Experts of a small language model.
Size: 14 layers, width 384, vocabulary 8192.
Experts: 32 experts in each of 13 layers, a softmax router, a shared expert of 192 neurons.
Below are experts of layer 11 (counted from 0) of a mixture-of-experts language model. Rows are named router (the router's row for the expert), gate (a neuron's input weights, with its number), up (a neuron's input weights, with its number) and show model dimensions 288-383. Each number is 50 + 15 x the weight over its row's rms, rounded and kept within 0 to 99.
After each expert's rows: "gets" lists some tokens that make up at least twice as much of what it gets as of all text. This comes from a sample of Wikipedia text that the model never trained on. Tokens count by the router's weight.

# expert 2
router:31 71 44 67 37 48 51 64 39 38 60 33 40 45 36 63 37 42 34 32 57 63 42 75 55 67 61 71 37 56 32 50 69 77 41 53 47 50 81 29 38 56 37 30 52 24 52 51 64 67 56 64 41 34 41 60 54 27 70 44 57 41 60 55 66 66 32 44 58 57 62 66 78 37 25 51 62 52 44 42 36 54 49 00 55 30 38 62 59 63 35 58 63 42 58 72
gate0:35 82 41 47 92 31 55 42 29 46 51 42 34 57 41 51 40 59 54 62 40 71 60 71 43 50 67 54 68 54 58 49 58 79 34 41 73 74 62 45 65 67 65 39 63 47 37 53 54 41 62 36 41 70 38 35 33 53 52 46 62 75 41 51 50 38 47 47 56 55 43 73 50 14 52 24 42 31 59 34 69 55 71 27 44 69 39 45 63 41 34 62 56 85 68 35
up0:47 30 49 49 60 37 47 43 58 39 53 51 50 46 27 61 47 55 65 49 40 50 67 37 44 52 37 10 39 11 56 22 58 33 39 65 66 96 50 76 52 28 27 51 59 55 25 60 57 51 57 41 44 41 28 43 38 49 44 24 64 60 50 44 36 35 55 31 70 51 43 64 30 74 29 34 16 34 55 64 34 51 69 43 60 46 57 49 57 51 36 69 22 45 39 22
gate1:25 54 45 48 42 49 47 50 38 37 52 61 57 46 37 35 38 82 76 51 32 32 84 53 47 34 54 42 32 19 35 60 64 61 58 68 59 61 38 70 64 53 33 48 37 29 39 64 54 49 66 59 47 45 65 94 50 42 44 59 53 43 63 47 42 24 39 53 37 44 78 48 27 61 54 37 30 17 17 63 34 65 77 45 41 55 46 51 34 36 48 60 17 56 36 61
up1:81 40 70 25 75 23 57 37 73 50 53 33 56 60 57 63 80 31 22 37 53 52 63 57 77 38 42 75 64 51 57 59 55 37 29 59 37 63 55 62 17 43 24 50 49 77 39 35 63 60 41 25 54 75 50 28 65 63 54 59 57 46 41 41 62 87 43 58 71 24 40 50 57 60 85 45 32 79 46 55 59 41 37 55 43 76 56 28 56 69 59 42 68 56 77 54
gets: "s", "t", "d", " un", "y", "f"

# expert 6
router:48 58 75 49 57 51 84 59 62 22 46 42 66 33 54 55 39 74 72 57 67 50 79 40 42 57 56 49 39 35 39 55 44 52 61 46 58 78 41 79 58 44 59 80 71 80 15 43 27 78 21 48 67 51 31 29 53 68 51 24 68 53 42 37 85 64 64 33 29 43 46 50 49 63 53 50 25 50 90 46 49 59 40 27 43 40 66 49 60 35 35 38 57 56 48 70
gate0:55 54 30 60 32 51 70 45 38 36 64 32 70 72 58 51 66 51 48 76 31 51 59 42 40 56 40 61 53 23 47 53 34 30 77 41 33 32 41 50 39 53 41 61 60 50 45 42 53 51 38 42 54 22 60 32 24 51 44 39 45 54 39 70 40 60 51 54 51 50 09 27 06 37 41 58 48 52 45 45 50 33 38 44 49 70 18 75 55 43 63 52 12 56 52 36
up0:52 45 49 61 40 57 32 49 54 38 51 40 30 55 83 69 22 75 37 56 52 59 55 51 45 73 59 16 55 46 79 42 39 42 60 70 45 48 47 37 69 32 49 40 45 49 57 55 32 28 43 56 42 55 45 75 34 52 63 65 41 75 57 44 67 39 74 43 55 26 44 50 84 52 48 42 58 67 59 62 41 81 63 61 31 40 51 50 74 40 42 53 48 57 46 23
gate1:59 50 38 69 26 24 62 68 67 46 30 25 34 30 33 61 51 62 50 61 49 39 53 56 70 30 55 42 62 54 50 15 35 37 44 57 68 51 43 56 51 69 42 34 80 40 71 46 71 59 51 44 67 77 73 49 24 56 31 57 48 50 29 41 39 46 58 46 48 54 46 46 60 65 41 39 35 36 54 60 74 61 39 78 77 34 40 82 76 28 66 46 51 47 37 35
up1:73 54 60 50 44 59 32 80 74 55 37 30 68 21 44 43 39 50 67 52 52 31 32 56 61 59 52 42 16 64 71 56 40 30 62 53 61 62 39 62 65 45 67 42 49 47 36 66 35 79 41 45 55 41 69 55 51 64 49 55 46 35 20 46 53 60 69 42 35 43 48 50 20 53 58 65 62 52 47 58 46 34 51 50 59 60 46 51 42 24 60 36 38 70 37 51
gets: "s", "ation", " season", "ion", "ity", " film"

# expert 26
router:33 59 34 60 50 42 42 40 38 59 35 63 42 48 36 56 60 49 47 48 53 45 51 52 47 64 31 20 62 39 49 71 53 72 48 36 51 52 43 50 41 32 53 55 89 48 09 58 63 36 70 34 66 39 31 42 34 67 44 53 72 24 85 44 48 49 48 52 45 50 59 75 71 62 45 33 29 59 22 62 40 42 83 67 62 49 47 49 57 30 41 55 41 60 62 60
gate0:48 45 37 57 32 53 67 78 49 53 30 63 36 34 57 44 51 62 54 65 32 61 76 50 41 49 61 63 52 40 43 58 62 61 22 80 09 47 50 66 53 43 55 85 41 33 39 81 41 58 55 72 52 87 64 33 54 38 33 48 54 55 53 34 17 55 36 55 81 69 56 33 42 73 44 50 75 29 68 38 48 38 52 65 64 48 76 53 55 99 33 82 78 70 23 25
up0:44 83 53 35 68 32 50 64 64 26 62 22 43 80 43 56 64 50 49 57 46 72 56 55 54 51 20 42 64 40 47 53 45 47 49 58 64 49 24 17 62 59 70 67 45 83 43 58 57 37 74 27 36 43 53 38 27 29 19 52 47 50 77 38 42 56 46 44 33 54 53 39 28 51 43 47 57 49 57 53 38 55 67 50 51 52 33 50 32 63 69 46 17 44 28 50
gate1:45 54 56 61 38 69 51 43 58 52 49 34 51 58 56 54 26 70 55 25 47 42 54 54 68 61 25 54 53 31 08 69 46 38 25 64 57 35 46 49 45 63 52 44 52 80 32 50 56 86 68 50 45 25 78 30 68 34 58 61 19 60 42 63 62 50 37 62 32 46 59 56 28 37 67 64 58 75 48 58 60 58 39 34 31 67 68 57 43 67 42 40 39 55 56 32
up1:19 10 62 57 49 80 35 36 55 48 65 48 73 40 22 44 46 55 51 37 54 06 48 66 51 64 48 49 60 40 46 84 40 37 44 32 58 61 22 37 42 71 39 47 61 45 54 39 48 59 55 44 77 14 60 14 65 64 48 22 49 26 61 64 46 37 45 34 30 44 43 39 44 51 48 65 64 55 50 55 53 75 34 28 48 33 66 69 34 39 63 30 54 40 66 69
gets: " |", ";", " and", " to", " /", " –"

# expert 11
router:51 23 48 63 42 52 38 35 57 41 51 63 67 59 62 50 47 37 54 66 44 58 35 51 47 50 65 56 36 33 67 58 67 20 22 50 73 59 60 50 55 07 61 56 37 25 51 53 50 60 40 27 73 31 52 41 41 47 39 52 76 44 53 82 36 61 42 27 53 49 66 63 55 37 51 75 57 59 35 41 49 45 38 59 51 44 25 49 40 70 37 67 90 71 35 44
gate0:60 57 41 76 78 24 68 33 26 40 37 53 35 20 47 39 52 94 87 66 73 56 53 63 74 56 75 47 62 57 58 59 50 49 56 35 36 70 45 37 93 52 38 74 44 63 62 31 41 36 34 32 49 56 57 33 64 55 08 72 40 36 47 29 56 55 50 40 48 44 47 77 61 63 54 40 47 36 58 55 81 62 41 60 57 77 64 40 62 50 44 68 64 37 59 40
up0:68 51 56 81 31 51 55 49 43 43 43 75 42 17 45 34 52 48 52 64 71 34 29 42 45 40 40 50 67 16 58 47 84 63 39 47 38 68 35 21 73 35 47 67 77 46 58 67 48 60 31 41 57 32 58 60 63 69 10 59 61 47 56 47 63 29 56 43 45 28 26 75 50 22 63 55 46 27 41 41 78 48 46 81 69 64 53 48 46 63 53 57 65 48 51 45
gate1:68 36 44 24 39 52 44 42 64 61 53 57 53 45 58 37 46 68 66 64 58 26 61 53 59 42 48 20 27 42 47 73 23 74 39 34 51 83 59 40 38 60 41 56 49 64 65 67 35 53 59 39 76 35 55 53 33 51 47 26 43 62 60 31 42 69 34 68 40 44 46 58 35 51 31 55 57 96 54 49 82 04 42 39 47 38 60 56 61 40 49 40 60 72 61 54
up1:62 33 52 66 70 64 49 27 62 67 54 53 23 25 67 02 24 57 61 50 52 39 14 71 56 42 67 39 46 52 43 50 05 64 86 42 71 63 54 12 39 60 33 49 75 57 74 61 51 40 61 44 50 66 41 44 32 53 63 39 42 58 49 45 52 29 45 73 68 45 44 46 37 69 50 43 42 68 70 52 65 29 41 67 41 59 45 45 45 33 49 49 38 59 56 64
gets: " the", "%", " is", " his", "N", " /"

# expert 23
router:39 56 56 37 44 76 48 44 12 56 47 60 55 44 29 60 39 41 54 69 18 28 44 34 45 27 33 31 63 69 49 67 46 58 37 24 68 45 56 36 67 52 37 53 49 35 42 37 39 39 48 51 53 57 33 33 49 64 49 40 45 45 35 58 39 17 53 60 49 21 43 53 34 46 50 47 37 33 60 38 54 57 78 42 57 55 78 56 58 52 30 46 36 32 22 53
gate0:59 37 59 34 36 51 67 35 53 57 61 25 29 52 75 27 47 67 54 58 70 36 59 41 71 51 39 79 41 42 59 68 58 52 73 58 65 65 32 47 58 43 54 25 26 71 38 69 37 58 58 54 66 22 84 66 55 60 69 64 55 55 72 46 64 60 44 48 64 56 47 71 29 71 55 49 59 32 52 52 57 40 29 50 84 25 35 38 36 34 42 24 52 43 60 38
up0:51 57 69 45 30 32 73 47 53 71 51 63 48 19 36 53 26 57 42 40 53 38 37 35 69 50 28 68 62 43 76 47 50 50 49 60 49 66 38 37 43 55 73 30 16 54 48 70 11 60 31 69 49 47 52 52 60 43 42 32 52 64 59 66 20 73 45 61 61 43 61 36 62 57 48 17 59 76 60 36 68 53 56 79 56 35 30 59 41 36 50 30 46 56 38 39
gate1:56 20 70 52 42 52 71 56 75 47 64 47 48 56 52 83 59 50 46 48 59 50 48 40 49 55 47 67 38 48 57 66 55 66 37 68 55 50 68 33 66 52 64 35 44 67 39 53 56 94 71 71 47 66 54 65 62 58 59 55 46 51 45 48 60 17 61 52 41 52 43 73 36 50 52 71 60 83 73 53 47 55 66 67 64 62 49 46 47 45 59 45 52 61 58 60
up1:50 69 66 59 54 26 63 52 47 80 42 52 36 54 63 58 81 39 52 70 84 58 30 53 52 61 20 35 48 53 44 65 52 63 27 65 68 43 60 37 56 44 59 63 26 44 19 56 50 67 56 88 46 60 58 47 41 42 72 40 59 06 76 52 60 43 51 56 28 57 52 56 54 45 57 47 56 41 62 51 39 64 40 72 64 56 65 76 25 43 45 66 82 51 43 64
gets: "0", "1", "2", "5", "3", "4"

# expert 9
router:43 29 53 54 47 49 55 46 79 55 64 57 38 71 52 20 64 52 31 50 49 25 65 51 44 54 36 59 58 43 38 50 67 44 51 49 48 38 49 40 78 66 53 10 55 60 48 45 35 48 52 56 39 39 62 58 54 52 41 80 64 57 69 70 69 65 45 48 58 78 55 62 55 44 70 49 88 50 63 32 47 44 46 53 60 49 44 59 45 61 50 41 51 46 68 45
gate0:30 71 29 77 37 47 62 50 41 52 55 71 36 48 56 52 58 65 41 81 22 36 37 28 58 33 46 45 48 41 46 78 51 37 79 18 42 33 47 17 58 61 18 41 46 73 24 36 06 64 38 66 58 22 35 59 58 54 45 72 34 44 31 42 47 54 50 45 66 76 53 31 62 30 40 45 56 51 28 45 31 63 47 35 47 62 80 40 46 59 76 23 70 53 41 54
up0:54 54 67 47 57 43 49 61 37 38 41 55 31 26 49 53 23 36 48 68 71 65 74 43 55 49 55 66 37 43 72 41 54 57 14 82 67 92 55 95 57 41 80 68 32 42 41 58 40 34 59 48 43 66 56 24 47 60 57 39 59 67 79 33 51 50 41 69 64 45 94 66 59 68 63 79 42 48 69 58 48 59 56 51 52 56 41 50 70 40 56 53 36 54 46 22
gate1:64 34 51 50 46 34 49 40 43 41 44 58 59 43 48 55 79 43 56 60 44 61 37 54 67 87 58 81 53 50 54 64 70 46 50 35 60 84 42 49 30 36 48 56 50 67 40 67 48 56 59 61 34 48 56 48 31 66 56 30 45 28 36 18 31 67 34 59 71 53 52 60 56 57 48 46 40 39 64 57 62 30 46 48 42 57 65 12 42 62 55 72 73 79 62 38
up1:43 71 33 44 77 46 24 50 54 52 67 48 60 59 65 43 24 59 35 43 43 77 87 66 64 32 65 26 30 48 45 55 22 39 54 62 50 36 51 67 44 83 50 68 59 35 43 31 10 69 70 39 46 35 21 50 61 42 48 24 56 43 44 80 47 71 69 60 49 42 45 53 49 52 55 73 76 51 22 45 48 39 19 52 65 43 31 31 60 21 53 49 51 49 59 67
gets: "'", "s", " United", "ian", " American", " National"

# expert 31
router:56 45 47 33 75 25 75 86 52 44 67 68 55 54 64 67 73 67 36 35 55 68 29 57 31 56 32 34 47 71 51 69 49 55 71 56 85 25 59 76 42 60 64 50 26 38 49 43 29 60 67 57 41 47 51 46 56 44 62 58 00 48 76 46 50 55 50 58 51 56 70 32 61 34 70 43 48 59 51 58 61 53 59 57 43 55 41 50 33 29 43 68 34 57 65 34
gate0:58 48 76 48 50 64 55 60 44 32 57 26 41 81 52 33 49 54 68 60 80 59 48 70 42 31 47 41 52 27 55 67 42 57 52 39 55 60 37 50 40 60 61 48 33 48 34 52 45 65 23 65 50 55 36 28 40 31 59 52 34 65 67 63 50 23 46 33 56 71 50 23 35 52 62 67 47 68 47 56 42 45 35 58 54 45 50 38 38 67 45 55 51 92 65 65
up0:51 42 58 49 42 67 53 60 48 35 53 50 34 78 68 50 49 45 81 45 73 55 53 71 38 38 40 36 50 34 58 86 28 61 54 40 54 44 33 53 29 53 42 56 42 53 42 55 69 67 27 74 55 48 38 34 38 31 58 57 61 58 58 47 52 39 54 33 58 56 31 36 50 51 60 73 54 51 52 71 41 53 26 52 60 41 44 29 33 61 27 58 60 86 75 55
gate1:68 51 90 52 49 49 64 51 45 28 57 33 41 66 77 39 53 54 95 45 65 69 60 73 53 51 48 51 42 39 45 81 31 30 79 54 28 68 52 49 75 64 62 29 21 57 71 67 70 42 65 37 26 41 54 46 63 27 09 51 20 61 31 35 44 59 59 55 49 53 46 58 26 45 55 42 61 55 31 38 34 42 21 71 66 53 46 57 53 56 53 62 57 59 74 34
up1:22 51 12 41 55 47 43 48 46 66 41 52 56 37 32 54 43 45 18 46 10 55 48 23 64 57 45 51 54 63 60 23 44 79 34 54 63 38 42 47 46 64 41 37 60 27 50 25 29 42 58 50 68 42 79 48 43 55 64 59 67 41 63 62 38 39 39 53 58 38 66 37 63 59 47 60 32 53 47 52 68 67 79 52 45 30 61 44 56 46 47 50 44 37 27 52
gets: ".", "\n", "==", ")", ").", " =="

# expert 28
router:56 49 39 32 42 35 49 61 42 76 55 45 50 72 49 61 65 13 50 50 49 59 65 12 51 66 55 55 49 56 59 51 39 74 69 60 51 33 73 45 24 31 38 67 46 61 58 53 59 48 45 41 40 54 51 58 39 39 48 33 01 33 51 20 61 58 52 47 35 72 70 55 64 45 46 56 72 28 32 52 34 73 82 54 75 60 43 57 48 44 36 44 12 57 63 25
gate0:60 70 33 38 55 76 43 52 38 47 26 71 31 64 57 60 37 44 59 64 59 57 20 56 50 61 49 84 57 53 50 59 60 38 63 83 22 52 53 33 27 56 47 74 62 60 54 68 49 52 70 53 46 63 50 29 87 60 56 49 49 43 34 56 27 61 17 33 43 52 52 16 27 69 29 24 84 41 50 58 70 65 45 67 54 61 34 46 46 69 64 36 54 68 37 43
up0:57 78 25 45 73 71 48 71 39 53 56 45 27 64 57 64 38 46 84 42 35 35 26 28 49 51 37 50 29 58 53 63 50 47 64 73 45 43 43 28 23 62 40 69 38 66 58 58 44 45 57 55 58 57 47 41 85 50 45 44 53 43 41 25 43 53 18 37 49 48 66 42 45 50 24 10 58 49 40 39 61 57 72 72 53 55 27 47 49 85 62 14 56 65 25 42
gate1:83 30 35 35 92 22 63 93 62 44 78 51 56 03 47 22 61 58 61 52 55 75 55 55 39 58 64 39 47 67 49 42 88 55 60 63 27 50 61 70 51 45 44 35 48 64 69 63 14 49 56 53 42 49 44 51 58 36 52 20 37 61 52 64 65 32 29 38 92 21 46 58 45 48 78 51 44 46 48 43 45 33 36 54 41 45 36 58 61 41 30 56 69 62 37 37
up1:68 45 49 29 61 17 49 99 62 46 75 50 53 52 30 48 57 30 55 24 66 74 67 37 41 69 66 65 53 30 66 54 41 55 71 45 47 36 55 88 46 61 57 58 27 63 60 56 64 51 45 40 53 60 56 44 61 44 46 27 43 62 80 38 56 57 25 72 63 55 69 44 84 65 42 68 46 37 34 18 39 36 48 41 34 38 43 57 29 75 54 57 48 61 45 26
gets: "\n", " |", ")", " =", "---|---|---|---|", ";"

# expert 10
router:42 55 47 42 32 40 68 37 48 26 30 76 58 42 79 52 25 28 59 65 48 66 50 73 38 55 38 31 61 57 66 36 73 30 61 27 43 56 69 33 44 44 44 52 58 47 73 49 55 32 58 57 32 13 78 47 52 46 62 56 23 62 44 45 38 21 63 64 21 51 43 50 42 28 57 61 23 55 73 68 50 49 55 56 71 21 25 51 36 52 40 36 51 29 44 45
gate0:19 60 23 58 46 26 62 56 57 36 45 37 47 47 66 58 40 51 57 31 27 52 41 52 16 11 45 57 53 49 55 63 57 56 38 39 31 51 51 57 29 38 65 39 49 58 45 79 51 67 53 74 55 41 43 55 27 52 57 58 62 67 59 87 62 29 09 66 42 71 48 62 47 29 57 73 38 63 35 74 66 62 67 68 60 60 19 66 54 40 54 41 79 48 52 41
up0:62 51 86 64 51 54 74 49 70 42 26 66 45 51 56 49 51 35 50 61 63 35 53 64 85 45 50 29 48 53 66 44 40 39 37 48 63 66 29 43 62 48 38 88 49 50 45 43 39 61 51 46 57 68 45 61 29 71 54 58 65 38 39 47 42 56 67 17 48 67 71 67 12 45 21 58 07 50 62 56 38 67 63 38 54 77 45 19 61 77 49 38 52 53 69 63
gate1:46 55 59 36 36 46 45 38 66 66 69 32 42 58 43 48 43 57 43 30 26 38 48 45 48 73 56 67 19 36 53 48 37 35 47 65 34 39 66 36 38 54 18 47 41 40 17 54 62 64 66 24 40 47 64 35 44 60 52 44 26 57 38 54 50 42 47 74 65 75 54 18 53 66 44 39 56 77 10 62 71 37 60 38 49 41 75 62 32 54 70 45 41 52 36 52
up1:62 24 34 51 44 46 39 31 52 44 72 44 44 59 53 48 24 72 58 38 43 42 73 54 29 59 47 72 50 57 72 36 39 37 52 52 08 60 59 56 50 30 33 50 50 50 53 52 43 62 48 26 41 30 73 57 47 68 33 64 53 72 44 48 43 38 37 47 50 53 31 51 49 54 42 51 35 54 40 82 39 32 18 50 42 55 69 45 57 67 46 29 34 51 33 43
gets: "\n", "==", "===", "See", "Career", " also"

# expert 4
router:70 29 57 35 36 68 55 49 77 39 61 57 37 45 39 32 43 19 53 48 17 38 77 82 38 52 32 43 70 68 15 62 49 43 47 55 46 45 82 43 81 69 59 52 38 34 56 54 54 68 56 57 54 64 69 67 30 47 41 39 50 44 46 69 24 40 69 34 42 58 64 27 58 50 33 64 36 47 49 72 70 37 34 25 52 72 50 59 59 64 50 73 36 72 44 62
gate0:62 45 57 55 76 45 50 45 79 67 57 44 35 70 63 49 67 74 37 25 67 67 31 38 23 61 60 74 44 37 30 54 55 53 49 48 51 46 45 56 52 51 63 54 44 33 75 57 48 66 65 54 29 68 79 49 39 40 51 57 14 51 41 62 40 48 37 42 61 74 48 59 61 52 27 51 53 46 87 49 45 53 32 55 46 82 72 40 43 44 37 48 50 60 59 62
up0:39 56 65 48 23 44 41 47 25 75 35 58 68 65 38 51 46 52 28 59 56 38 41 56 66 09 37 48 38 43 66 23 31 74 55 40 81 35 52 13 36 49 56 36 73 53 43 40 60 79 52 54 68 52 36 41 80 39 60 43 68 39 69 05 47 54 62 50 42 51 36 42 28 40 54 52 34 43 35 37 65 36 56 59 56 47 34 42 50 39 40 32 57 52 47 42
gate1:57 53 34 68 39 53 37 66 71 52 52 49 46 25 32 13 57 35 55 58 39 55 80 70 60 19 59 39 73 54 44 61 37 62 61 63 42 67 61 65 55 48 40 48 64 39 72 26 51 82 59 60 43 32 41 69 50 44 63 52 32 32 36 52 51 74 24 20 37 41 75 34 48 30 58 50 56 37 74 56 22 61 39 23 47 47 40 58 80 64 58 57 41 48 59 52
up1:38 39 38 53 69 60 46 10 52 40 48 54 70 56 51 68 39 44 43 46 61 30 40 48 39 54 43 57 42 54 26 34 32 47 60 63 72 39 49 57 18 42 40 68 29 47 49 14 61 39 57 47 32 46 29 56 30 43 34 32 43 32 32 56 69 60 68 53 37 65 48 60 36 54 47 65 42 54 42 26 68 16 70 44 20 65 17 32 40 26 48 51 49 32 27 45
gets: " \"", "th", "st", " of", "d", " St"

# expert 24
router:59 12 44 49 46 34 30 29 39 90 53 47 41 46 47 42 49 51 43 35 38 33 36 89 63 50 58 42 58 36 37 25 49 56 48 46 44 82 38 64 50 31 52 48 74 55 61 47 52 66 30 56 39 87 93 61 43 65 40 39 73 46 36 60 81 36 36 64 59 55 38 57 59 60 41 30 31 44 29 46 51 56 30 67 57 34 46 53 52 34 64 70 53 48 24 47
gate0:80 54 56 40 70 54 52 37 48 23 43 21 53 52 53 31 40 61 70 58 60 39 35 45 36 41 53 39 33 39 30 41 60 46 45 45 54 64 31 34 35 19 56 32 64 60 47 55 53 31 49 75 33 62 37 20 35 80 45 54 45 56 65 28 57 69 38 54 55 60 44 64 38 64 24 34 67 61 41 24 35 46 73 52 45 17 71 24 37 73 54 41 47 67 33 41
up0:40 44 60 68 57 29 52 66 62 70 49 57 52 61 46 84 60 32 64 60 59 45 69 65 50 52 27 62 67 57 54 51 44 47 63 56 24 43 68 42 67 78 48 53 40 48 63 47 63 32 65 63 44 48 74 57 56 31 75 61 52 56 33 59 35 28 68 48 45 37 52 45 70 56 79 46 34 54 53 54 68 50 38 50 67 53 51 93 74 45 45 51 53 44 65 49
gate1:47 49 70 40 73 63 36 43 15 38 19 57 46 80 35 50 33 49 58 66 62 44 47 37 73 64 44 49 55 50 45 64 39 52 39 33 49 65 28 57 42 44 56 63 35 17 40 50 47 47 45 32 49 54 32 42 27 87 65 62 49 44 66 66 24 35 31 22 46 31 78 74 33 47 69 53 52 45 53 41 46 51 43 25 43 51 38 54 37 54 57 43 72 62 45 28
up1:44 60 37 76 51 45 58 55 65 45 67 42 60 51 57 60 59 78 44 38 60 73 34 51 32 41 65 47 38 55 37 49 49 39 48 82 55 43 80 35 67 57 44 60 63 59 58 58 56 42 63 64 57 54 41 35 57 32 20 52 49 50 66 44 45 43 82 63 67 48 49 32 54 43 26 39 54 63 47 44 58 39 70 61 63 40 56 60 69 59 59 64 42 34 50 60
gets: " of", " in", " to", " for", " with", " by"

# expert 14
router:66 11 69 25 49 35 45 47 49 52 59 57 59 62 43 39 32 41 54 57 69 65 43 64 61 41 71 52 46 66 45 46 52 83 43 33 38 64 60 72 36 46 45 32 62 58 69 57 95 15 39 48 47 62 70 64 33 48 31 65 69 56 43 45 28 30 51 64 46 64 54 79 42 48 61 60 27 47 56 68 55 32 60 73 34 46 57 71 45 47 43 49 42 51 69 58
gate0:52 43 53 60 38 60 30 75 39 40 34 53 85 24 53 25 44 62 32 74 25 58 71 70 31 52 55 58 50 56 72 51 17 50 65 70 69 62 72 62 60 51 35 55 30 44 49 68 23 59 78 47 28 49 51 69 29 41 42 57 45 42 62 58 59 59 44 57 62 76 83 28 83 49 43 63 50 30 46 47 25 54 46 79 48 50 29 61 61 60 43 32 38 52 42 34
up0:43 62 63 54 38 42 18 52 52 54 49 38 39 58 50 28 45 29 62 60 46 39 58 85 52 32 61 67 60 53 60 55 16 66 47 58 43 68 37 59 45 39 53 41 52 74 57 47 61 22 57 45 04 56 30 48 46 56 41 48 47 67 79 51 55 53 59 67 57 78 73 52 51 38 74 57 40 41 39 73 54 28 64 75 19 29 30 28 46 43 54 39 84 90 34 52
gate1:50 71 30 67 56 60 60 41 48 46 47 41 33 23 56 43 62 59 50 71 58 29 77 15 49 32 16 66 39 57 51 72 47 22 63 56 58 39 58 22 74 80 55 55 17 55 34 27 30 37 68 64 52 41 33 30 54 53 67 58 46 32 66 72 57 69 51 57 76 39 59 33 59 38 37 59 78 39 57 37 58 41 60 35 40 55 40 37 49 43 67 64 50 46 29 59
up1:46 73 50 62 51 38 54 52 53 41 58 56 36 46 37 69 61 52 34 56 54 51 49 31 76 58 54 46 62 33 46 65 44 28 37 46 46 40 33 33 67 45 84 57 65 52 38 39 53 73 75 50 65 45 26 31 50 37 62 22 26 44 42 73 41 83 52 19 51 46 59 26 65 43 27 30 83 49 77 13 41 58 47 32 47 76 51 81 46 69 60 30 42 64 59 55
gets: "ed", "ing", "d", " re", " served", " played"

# expert 5
router:71 74 62 76 80 22 30 72 38 59 43 48 50 35 27 68 64 57 55 31 40 63 44 26 35 32 47 67 59 67 47 41 54 17 40 17 47 35 46 66 39 50 21 66 57 56 32 39 67 58 64 28 36 42 44 25 43 61 37 54 61 49 44 66 14 52 50 58 60 30 56 40 69 40 72 43 36 17 54 50 52 40 64 37 58 61 48 67 48 57 63 27 31 67 43 49
gate0:45 47 54 57 59 38 42 56 41 43 47 35 37 65 60 56 40 40 73 71 47 43 11 44 75 37 51 54 46 47 39 67 39 59 42 39 63 78 60 46 46 41 61 35 39 50 68 52 50 61 31 38 25 59 54 45 64 62 31 37 48 33 48 38 52 59 60 61 72 82 62 58 15 46 33 75 22 54 51 25 27 36 77 57 23 62 35 52 41 68 50 38 59 62 69 51
up0:36 25 44 37 20 57 39 44 50 61 48 39 32 39 48 23 62 51 52 49 38 48 53 22 48 77 54 39 37 39 43 26 57 40 71 71 63 48 72 18 67 73 23 51 59 58 54 24 55 61 28 77 44 59 51 47 72 11 72 44 55 54 48 42 39 41 32 33 15 48 36 58 75 52 46 54 53 51 18 34 57 64 29 65 80 33 52 34 85 50 48 22 39 46 37 50
gate1:55 16 81 68 55 68 27 67 44 52 32 50 54 81 40 38 51 46 60 33 36 47 29 22 43 46 71 63 73 59 21 48 46 54 29 54 45 53 35 61 32 40 63 48 66 74 15 38 47 53 41 36 55 59 50 53 36 55 39 38 48 53 58 51 32 37 68 36 49 47 48 59 54 67 32 51 35 55 43 46 80 60 77 76 38 71 58 29 31 30 59 49 52 65 44 57
up1:49 48 30 35 52 50 41 46 63 38 51 39 71 46 63 42 44 50 45 75 34 49 88 46 64 50 48 49 33 54 60 75 40 73 35 55 57 56 53 54 45 67 38 50 25 35 69 68 47 43 59 54 50 24 37 52 46 59 55 48 50 36 39 40 56 64 64 61 24 65 73 74 46 21 40 61 46 65 37 46 40 19 15 56 41 45 26 60 82 59 59 33 62 74 35 66
gets: "9", "1", "2", "8", "0", "7"

# expert 17
router:26 68 35 54 36 31 60 56 46 80 66 33 75 39 66 57 60 30 38 60 46 50 25 52 43 44 58 50 66 44 33 56 29 57 39 42 47 71 70 30 61 47 63 59 27 50 46 29 31 46 45 37 44 32 43 43 41 11 57 42 78 63 55 32 51 66 49 78 39 82 45 65 46 29 57 45 35 50 23 23 23 59 52 51 55 76 59 64 54 36 83 41 55 58 37 39
gate0:68 66 45 55 60 44 58 31 60 31 46 74 46 29 09 51 71 78 64 28 68 47 48 18 63 51 42 71 38 46 21 52 50 32 63 68 19 59 36 47 16 58 58 28 58 32 36 79 60 22 49 64 26 65 40 52 50 70 48 63 48 50 29 53 45 42 56 63 43 60 50 58 30 60 50 25 28 33 48 44 68 39 34 44 46 48 44 60 59 69 71 71 59 58 44 52
up0:29 66 37 31 51 47 42 45 51 63 76 42 42 51 52 39 57 38 65 43 41 34 35 48 22 72 12 70 64 42 65 63 29 71 68 51 47 64 63 41 38 41 61 62 41 56 66 26 17 72 37 44 35 43 48 67 46 37 62 57 61 11 69 52 67 81 63 36 34 59 51 53 47 65 29 53 53 76 63 31 42 47 57 50 84 55 48 56 42 67 50 44 47 39 09 62
gate1:37 47 42 40 52 63 55 38 53 44 55 51 64 50 65 18 61 59 42 77 57 42 48 55 52 41 44 48 48 47 46 61 41 73 63 47 64 33 55 22 86 68 39 46 28 70 75 47 46 53 49 17 58 47 73 37 41 43 51 45 47 53 43 23 44 53 58 34 28 63 72 75 30 63 09 42 57 43 63 39 42 34 48 28 84 73 36 47 57 58 28 41 63 63 43 60
up1:72 62 62 57 49 53 32 78 56 49 43 33 44 52 44 58 23 32 61 28 43 61 62 66 71 46 49 63 39 65 66 40 55 11 48 52 38 48 46 70 36 29 60 19 57 54 39 44 66 31 68 84 57 47 26 46 50 52 51 46 47 45 52 97 29 54 33 67 81 40 30 24 58 51 74 53 45 60 46 65 45 62 57 68 13 28 81 45 24 23 59 69 21 45 67 28
gets: " in", " In", " on", "In", ",", " from"